{
  "n_layer": 13,
  "d_model": 384,
  "n_experts": 8,
  "experts_per_token": 1,
  "d_expert": 608,
  "d_shared_expert": 0,
  "activation": "swiglu",
  "moe_layers": [0, 1, 2, 3, 4, 5, 6, 7, 8, 9, 10, 11, 12],
  "router_score": "softmax",
  "normalize_top_k": false,
  "routed_scale": 3.73,
  "balance_loss": 0.00215,
  "balance_bias": false,
  "router_z_loss": 0.0001,
  "init_std_router": 0.0107,
  "lr_router": 0.000482,
  "n_head": 6,
  "n_kv_head": 1,
  "head_dim": 96,
  "vocab_size": 11519,
  "norm": "rmsnorm",
  "norm_place": "pre",
  "norm_eps": 1e-05,
  "positions": "rope",
  "rope_base": 500000.0,
  "rope_fraction": 1.0,
  "qk_norm": true,
  "attn_scale": 0.102,
  "tie_embeddings": false,
  "parallel_block": false,
  "init": "normal",
  "init_std_qkv": 0.0264,
  "init_std_o": 0.0,
  "init_std_up": 0.0264,
  "init_std_down": 0.0,
  "optimizer": "muon_variant",
  "lr": 0.00819,
  "lr_mult_qkv": 0.7,
  "lr_mult_down": 1.5,
  "beta1": 0.93,
  "lr_head": 0.00753,
  "grad_clip": 1.0,
  "warmup_steps": 93,
  "schedule": "wsd",
  "decay_fraction": 0.625,
  "decay_shape": "linear",
  "final_lr_fraction": 0.0,
  "batch_tokens": 131072,
  "seq_len": 1024,
  "doc_mask": true,
  "train_tokens": 1077000000,
  "steps": 8217,
  "dataset": "wikipedia_en"
}
Below are experts of layer 6 (counted from 0) of a mixture-of-experts language model. Rows are named router (the router's row for the expert), gate (a neuron's input weights, with its number), up (a neuron's input weights, with its number), down (a neuron's output weights, with its number) and show model dimensions 128-255. Each number is 500 + 25 x the weight over its row's rms, rounded and kept within 0 to 999. Numbers have three digits each.
After each expert's rows: a language model's description of what the expert responds to. This comes from a sample of Wikipedia text that the model never trained on.

# expert 4
router:497495463575519544512464470515506455473540483487495520460469490521482546487511459505481535528561516476532494475462462480477473509531490485509484522500494532518506475498462497500505505472513519492479507482500493527472504537537490464522505500492492497526538512494474508518471472487520494492449493518495515488506538497529467521499461532487526504503504496506534514522524492521532536466503
gate3:481507496506448506537492523520538516503532433511469464502485526468499537488509496502514514492463501496483527497502524504487504551510499468507483525469504544510472508523492497530486491488466517471494525458482511498482471544504479515501535526463514551533508518508508514553497520531485519513428510511522480470482495503486466492526495505525541500505499492489480524476478450489519491500523
up3:478538503520516459502533453493505480528475546512471499444470484484492526494485503512509469497494495491506483511498493494515539478522470480507542519561540509464486500499466513493492505487493510524521505555498535455521503490499543527530529476514533464451482501472463490499485480485480527476503481474496519556540526508498515477487463510470502510499505476519517461542531498501457540496501
down3:490481497479521513483477483531494523470442524519535479461515503518502560521508501512484518484472473484550507478452491492530508486509501499545469506489505509525543514502474531487488482537516532537462525490521525486518495478437501514466491499543535482496497486471521504487463478435499512506526468530504487453479498487502517509479528484496489555473482487486506496511504464521546562497524
gate4:464523445516506560479501444485492537505487518479513508522507507550521488484482504478486535504506508458514497507493522512477512529502543482479508531493506512483480490465508489500517450472471498491505522513475537464450507439511525428519475483477477518516498522527506456501473558478509537521504508472456505466558495469488465491458500486480474548505521501491515499492508465480506548416486
up4:502516514481503509478487501515529523490464509520493540527562502496507501480516500512488502489491523450491496493483477493482516455529456487515484509484493559480487513484489475474532460558550512564527500476550502485455523507507527549476513485508531505478578499522499473527507484499479459517460505457525494524494464484494465495502478500522506538501501496514456501537463522508521508513470
down4:509535447489486457510490469498479518469548507554455527493533516476549518487532516518487526500481498486524500548488505506519455480474493471464503531530505518490509515507482491517488545480483507509517499508518557535491509519452497501511543464504529463507498527499511499478508487510544487539508480497514523466508501486501546520474518518483475469534514502522497516517533498531480509527544
Nouns and ordinals after the, a or his, and section-heading words, such as first, song, album, film, role, Plot, Composition.

# expert 0
router:487518512494514486503549517528517488532534475529491517549517456519502517432486501510524509556543492457486489514486505483497513507543484491533552520516445486537489457527491465511497501460531519453488486516540530543502513481514485506501508470460520498549509452520490534505499478502508508477485478531517512474545471533500469501478490502495517448523518518513515521519502523495493496488499
gate0:467501434487464535454456509526478481523523566494473489521488506496455466462505513521518514547499508488543534485509535515468521555501511534512515472502487500523518558525526503518527509491554474524477499531452465482520487482494460494512549492507503486498496431509488471499510519495497514518508506507534512465461434522487485500481513529458520521464493507513487535496482504475454512481508
up0:501498524484482522518498511476547479520485477474525501516507517553448513505461471519487478517491498517493535537449477514493525495489468508504475501495535484488497483481526506469498491519482488503486475473513533497525548525518555534485511531527525491489515514464497513512502528467497462461506495458524462509515482473504524504523470544504499455511558494491539449530539479486475509447492
down0:518509477493519465471515523515503517487454488450493475478528526445515458500522506512505452540493512537526489492494523465508462500485501472537558469511494531500497502490508494500430480534496531521489515497543495510496499542511535515526517484530512510509538462549492528514467511451509541518504528497505500467527574498499538473482499472514518471469512520508492502492564541488500514498458
gate1:474498472493495475525573487460528524518493507548465452481495519479534556531520564540495515491475467522502543546495498493482522500510502494515506498507464518521525487475503494462505506571486537525491473465530501525526489475520497476512504519483488471575490484539486513517430431521481531534483474513532519456515515489495504529479551480495522468514532490527532488485494533515469532488520
up1:479510469513502517490503533457471506456481467477502512513510490519484479518490473479509522505497494495518446502466531519477523506472512515467517546474522478520487508497501542526486486443493506495494519518498483432512520507535485539509489520507512465506538534478488469530517539456523454498471483490509517502491451512550451479521507525480495555537507507467490495545489501514498491484507
down1:493527517513470492472476508463515466514514479500514478487485535505509466521484505491467505515530503475478490493532472515493547483518477511502515494503482478523498508539501492503500492501491519482466501476492455517423489509511455475459515560462529510520494478520536505517552478496520481526480497516472505497499488495478545546438509494456509499505493477442509478501499528493494474475505
Past participles and verb-ending pieces after was/is, often before by or in, such as described, released, parasitized, located.

# expert 7
router:494424535475467497486486513500497503477499535533491512519527508512496504489535460511516514555498461509498531523472498501495473490484502463490505526498475504519486515535465465531517495457489512498494491465552525550540522495548496453448515497521535501519497469543486456521505467503517473482491447556469508503490538533552484491451458536474518475471499493521542492512448513521482550509451
gate3:500444491514508507544483526452530485504526486518534534548512452498460468524539468490447494523514467489504465502480517503502488503487543506500515476423514472488545452457500473468464521466504486506516477511482483499484495502555524502504503551503449491464509516486474498530473503526479518505492517501511533536443507504480520481477490517515509529517457548491505490535531527506490534504506
up3:531502463497500484493530533487504549494502466503509469497505522470493533530507495519498553510516496494496472509492512550451496476481482516541519477531529504486547492490500471479508489527484475492478512507509498446503522540531509505530481466510468470507519513541519502526433526459527501487478510509499510459506516515498501484513464488508475544513544478482463504437530523469492486491515
down3:498501508500491490501524482467513498490477509523479503447474454488502457496488523497512483531516523538494508516481475522541488499520480514447457544533509485521515513484470491474479518515511470505510532488498479410539537502507487502482480556505498485461502482555493544505495496461514499479511442488467455531505483479512507495497445499520493492523497497490526477483507471514538492494477
gate4:460413515473459492509560499495520517541490535547496497491464532522493516487508480508482469503465515538509477485515517495523474532520499487480537498464486476516502490510471481523509477510483508536492521535501509469503454455535451519488457529510495479540472534530469460459514511512474461515517488491486486455506509551574481543495523476472504518479474495469525483495513546475526486576498
up4:515520509466514493497461475476455452505529466488517512514506447482516499530501521502506504513500480440485506548470481476499530456510508528496484483566477533507496498494494506498501528502486551478514492515492456522457534534520518489497499514471509508467530518473541557486457496488549461497518510515512531528526471465455491511460522568510500487508551443531459497505498466527527514444476
down4:503441525493522504490505445513507485480479530494501491502497493496526490525504493487498504510481532500517518555513474488553514535517509499492489512541462526443469538539495513519480517458534471485494502504517526462501551497491550464512516539514488488490425489504489522472433435467499527485470456498540513501505513481480491465470549517508563515487504466474524500553546501505489560499478
Table pipes, colons, dashes and digits in infoboxes and lists, plus field labels such as Coordinates, Operator, Genus, Born.

# expert 5
router:485476498514486484517482524532501506475490524526468493471493416525500539499470496528531473487503487485477475492492506519526508494507530472490535512491462515506459452548536514528498540488501544452492465463514518505495507504509482480531536466478522535507502502522482523504478458512544487415523491526502535477519522519511500534474510467460523493501485480500509522490520534498531529486454
gate0:500520516474452494521470523521509519489467492512472453540497492467464477472494500528495498458502472507519405498525472533538522497507488469515499485494482479485476521491489486483514527481481453474500536501475479478499501498458491468490499500501506491515519511495511504462521513497464456465483457501465525498481526488526490479515475526453552489502497517510509477501508487481507487520525
up0:501516496480529486495502481506498521481520459494493481434478525519502482514499499543498458520508498473527493501509506466517486450479465481494531475464536444522492499491507455510463498510521503505471537502495540536509530494525505502523479469528437515485530482505506531471524517507483470495506494505515525456505471479498499500469511488475523473462487515457492480466556545488512506492539
down0:510470522544520498555498546497507490499495503538461484544478505523483546502530513486497516502431512499511495454529496507450506495518512497491531476473551455488520529471485474479518484483502469501508475483519490493533523506514490486521493504483492509524541487480484476508483543486533459502535515478521509536475523509489499459461495515479492471433516534463496492526465506508502532510505
gate1:472485514510500496544538518498496513485487529470509497472486492518490471470507463494493449528503527474493552496542463512467458485497541490515543512525506475466522477517462517503481493511518486480474494449519519516477499498521461520496541494427543494572464503503463504532486506488480528544520501518511505527502543496481457535468476489470509460481491517458510508493504546492487491548500
up1:461525537496482500515484477489543476474501482506543490512530494470477500483542498492557521502532467502506499506473494513452470496509470498513478491510515539457466496475495502475477478468529480501533500509488536518507533584502517460509450512510513482493515485490490484528517493513502523487447474429537470467512495495523504453527476489452477516533519496520518517504501501519490555526503
down1:509500510470505536493515489487520485497509491549497489452512508497546531493503517501524522453563474519429507480522528480483516504510542543503460520512531483471518499475515452492527522488480483460524501449505536507502476505499518488526468488493476514496551536479462518495504495491497524498535471498526503505501523515527491494515473496474492470492495490474503495507573446505524505476502
Forms of be and have and subject pronouns, plus digits and spaces before numbers in census and election tables, such as were, he, had.

# expert 3
router:498505531504502468519460513494460438480515509501488493522490472518470520488501483534499536502501516506473462487516455501483502485501536459529506499457481548526475490514512478510493534481538505499475472540537508492452573495506493482485464490487492492513494466506495510496457444529515488439468472490501521506511494495495529532473469510498538456501533468509498505522480509466519520449478
gate0:488516515481526524563537464487543473544483512460478508479553512491486474489561479507494471542523483522532484536503518455480516501486466495508473532495510491457472474504481492524460475484514505493474473503474522511509521503486534521501455515476486476508494488504530496489517534570529513481486515499507501499556493501550509509496540463487497503448512483465524525486444472491503489539484
up0:484494463492504518488507497505501527496487500495454496508527522490507462517533505508494513498475492577499527510482505515494479499531486504476507474466516521502493508513567484534496500486444501525477493515503476484525512468477507538527499508509522476528509525515480531498459487498483487509527557524489520528439524510556514439513538491527465504486503509520505490504519488531501540535535
down0:481497485461502495469496484520510477524506505468506527519505540510537470519482491462468469506519510491464502480535500517513518519515523515525523530541491546476508497519480528518495533487504541528513537500542508505507526535506523491471492498552518483486441496471568530473468531507542472493521544499500475493525470515534550481451473456461510523481502523495538505466463509471478492530509
gate1:465449487496505451482525533554462499503461508486523496507500537495437495511496488519495517493486502516522510460501484497502498472516493435503564487498487500468483518467452533507518463528549485507553494465459480503531505508479502526522489503502548507478475508476480523482459480497498451453493488489492505505478511526507489498490543503532492508482539526527483492549493501499495512512458
up1:526470557528513462521486500523484493490482542491514461474445540506482484485496479491538491508490502459498537483495442490489485507496506439472480486471490461483495503483552545494506458505541452533472469463484495472488477524445501513498447502477507502458499483518514507530490500484542485524482499539507486497489497501511480518478486477550502494472507498477503489496504512522539486493557
down1:542470479463510504477503495446525497444480488478462460506514468561473511500506501472574478496536462506543473531469496511483503453494485514519464503518493511482512509515444473496498500475497523497520476469519477486515497470523530522469467506510556473456508518485472487478498481481493489534435496523457510544466518499540537538477480499495474505524509496510501545512460459515481488464496
Opening parentheses and quote marks, commas, periods, dashes and "and" after a noun, as in antidepressant (TCA) or "record".

# expert 1
router:483509496504447478505466531545467493506513547508454471511518518498545494502487472515508535539525468480473492543464489466481522510511501520540511501466510458508505484497470524503527525485569481505485509461502504485483542446498498479507489490521509468537523446487458475519490469519498461515521508515479492494527466491500487545493480479470531480481515501524501486518478506511527520491462
gate0:505482469496513506478503518518463490471498498511486513499463502533516498452469501496544511498499510501521486506507514479521491522482518499507448533503509515482522509511538497489518541457559515467542511461481498510478490481500495508480531489500494509501478561484469499471465550501480515498488474512509489452488465446483536497524508497506525496452505525527508505511467465508491497449481
up0:547462532466526496472495480490523503520510479500526532495471502496533515514493504502482476466457537535458476490495490502503516488499470468503485542510525501524535446477521504506505500535485470512465528484525511465487515499526541507501479486515497514500508536501463473494497473468488473535508435500484539476489508520505539537495444528475511505508521527502478500484509486529514506533473
down0:546471525477484486522532491515468485494482476536544486446517516513502492494483492527505527509512477539506521486510469517483505537521465525536503495469597504507515532517537496464470510502476538516523481538502493514487480486512487474473519502509486527469521528527498487481496534522542540493481515473497506456442532539531479467550500469524507531526480524488484511529499458482497499517461
gate1:449534467508495500474498498562501504483482473506541510465478499503454479526496467480534526508527497516508538535535484495497511488510510494449536525526496512456527499462460507539549522473498513533522506490493486459484437490490550451531477490529516491475530520513517502504498488499507484439521520497516510458501475503511518509533488471499484521483500487504479485494498532462501447491512
up1:502537479462503477484515508516530434507495485464493496533498513473546484522482491492474496504488557474511471519501496490477500477496468510550509527508534496547509537508480488503488511519451492504502472488495512525459468547529506505516492503550490534521523528471473446513468474514454486550537507527497517507450488526512465457499497503515526510526485525472457510517472542496490497510500
down1:503493519523483480500514513480469453528453489510500562509515504488488475478495533543443507484483502471435464520448479479506513503477468529463553477435505514471496472514496498521528523494550492500497515510489481497505480515466488465531498488483479468521477496532522462498531483493499526543520516515502489462497525528551517485492486476484468514506496466527501516494499553511510524475446
Single letters and short pieces inside foreign or unusual proper names, including accented letters, such as Hinc-k-ley, ü, ö, ford.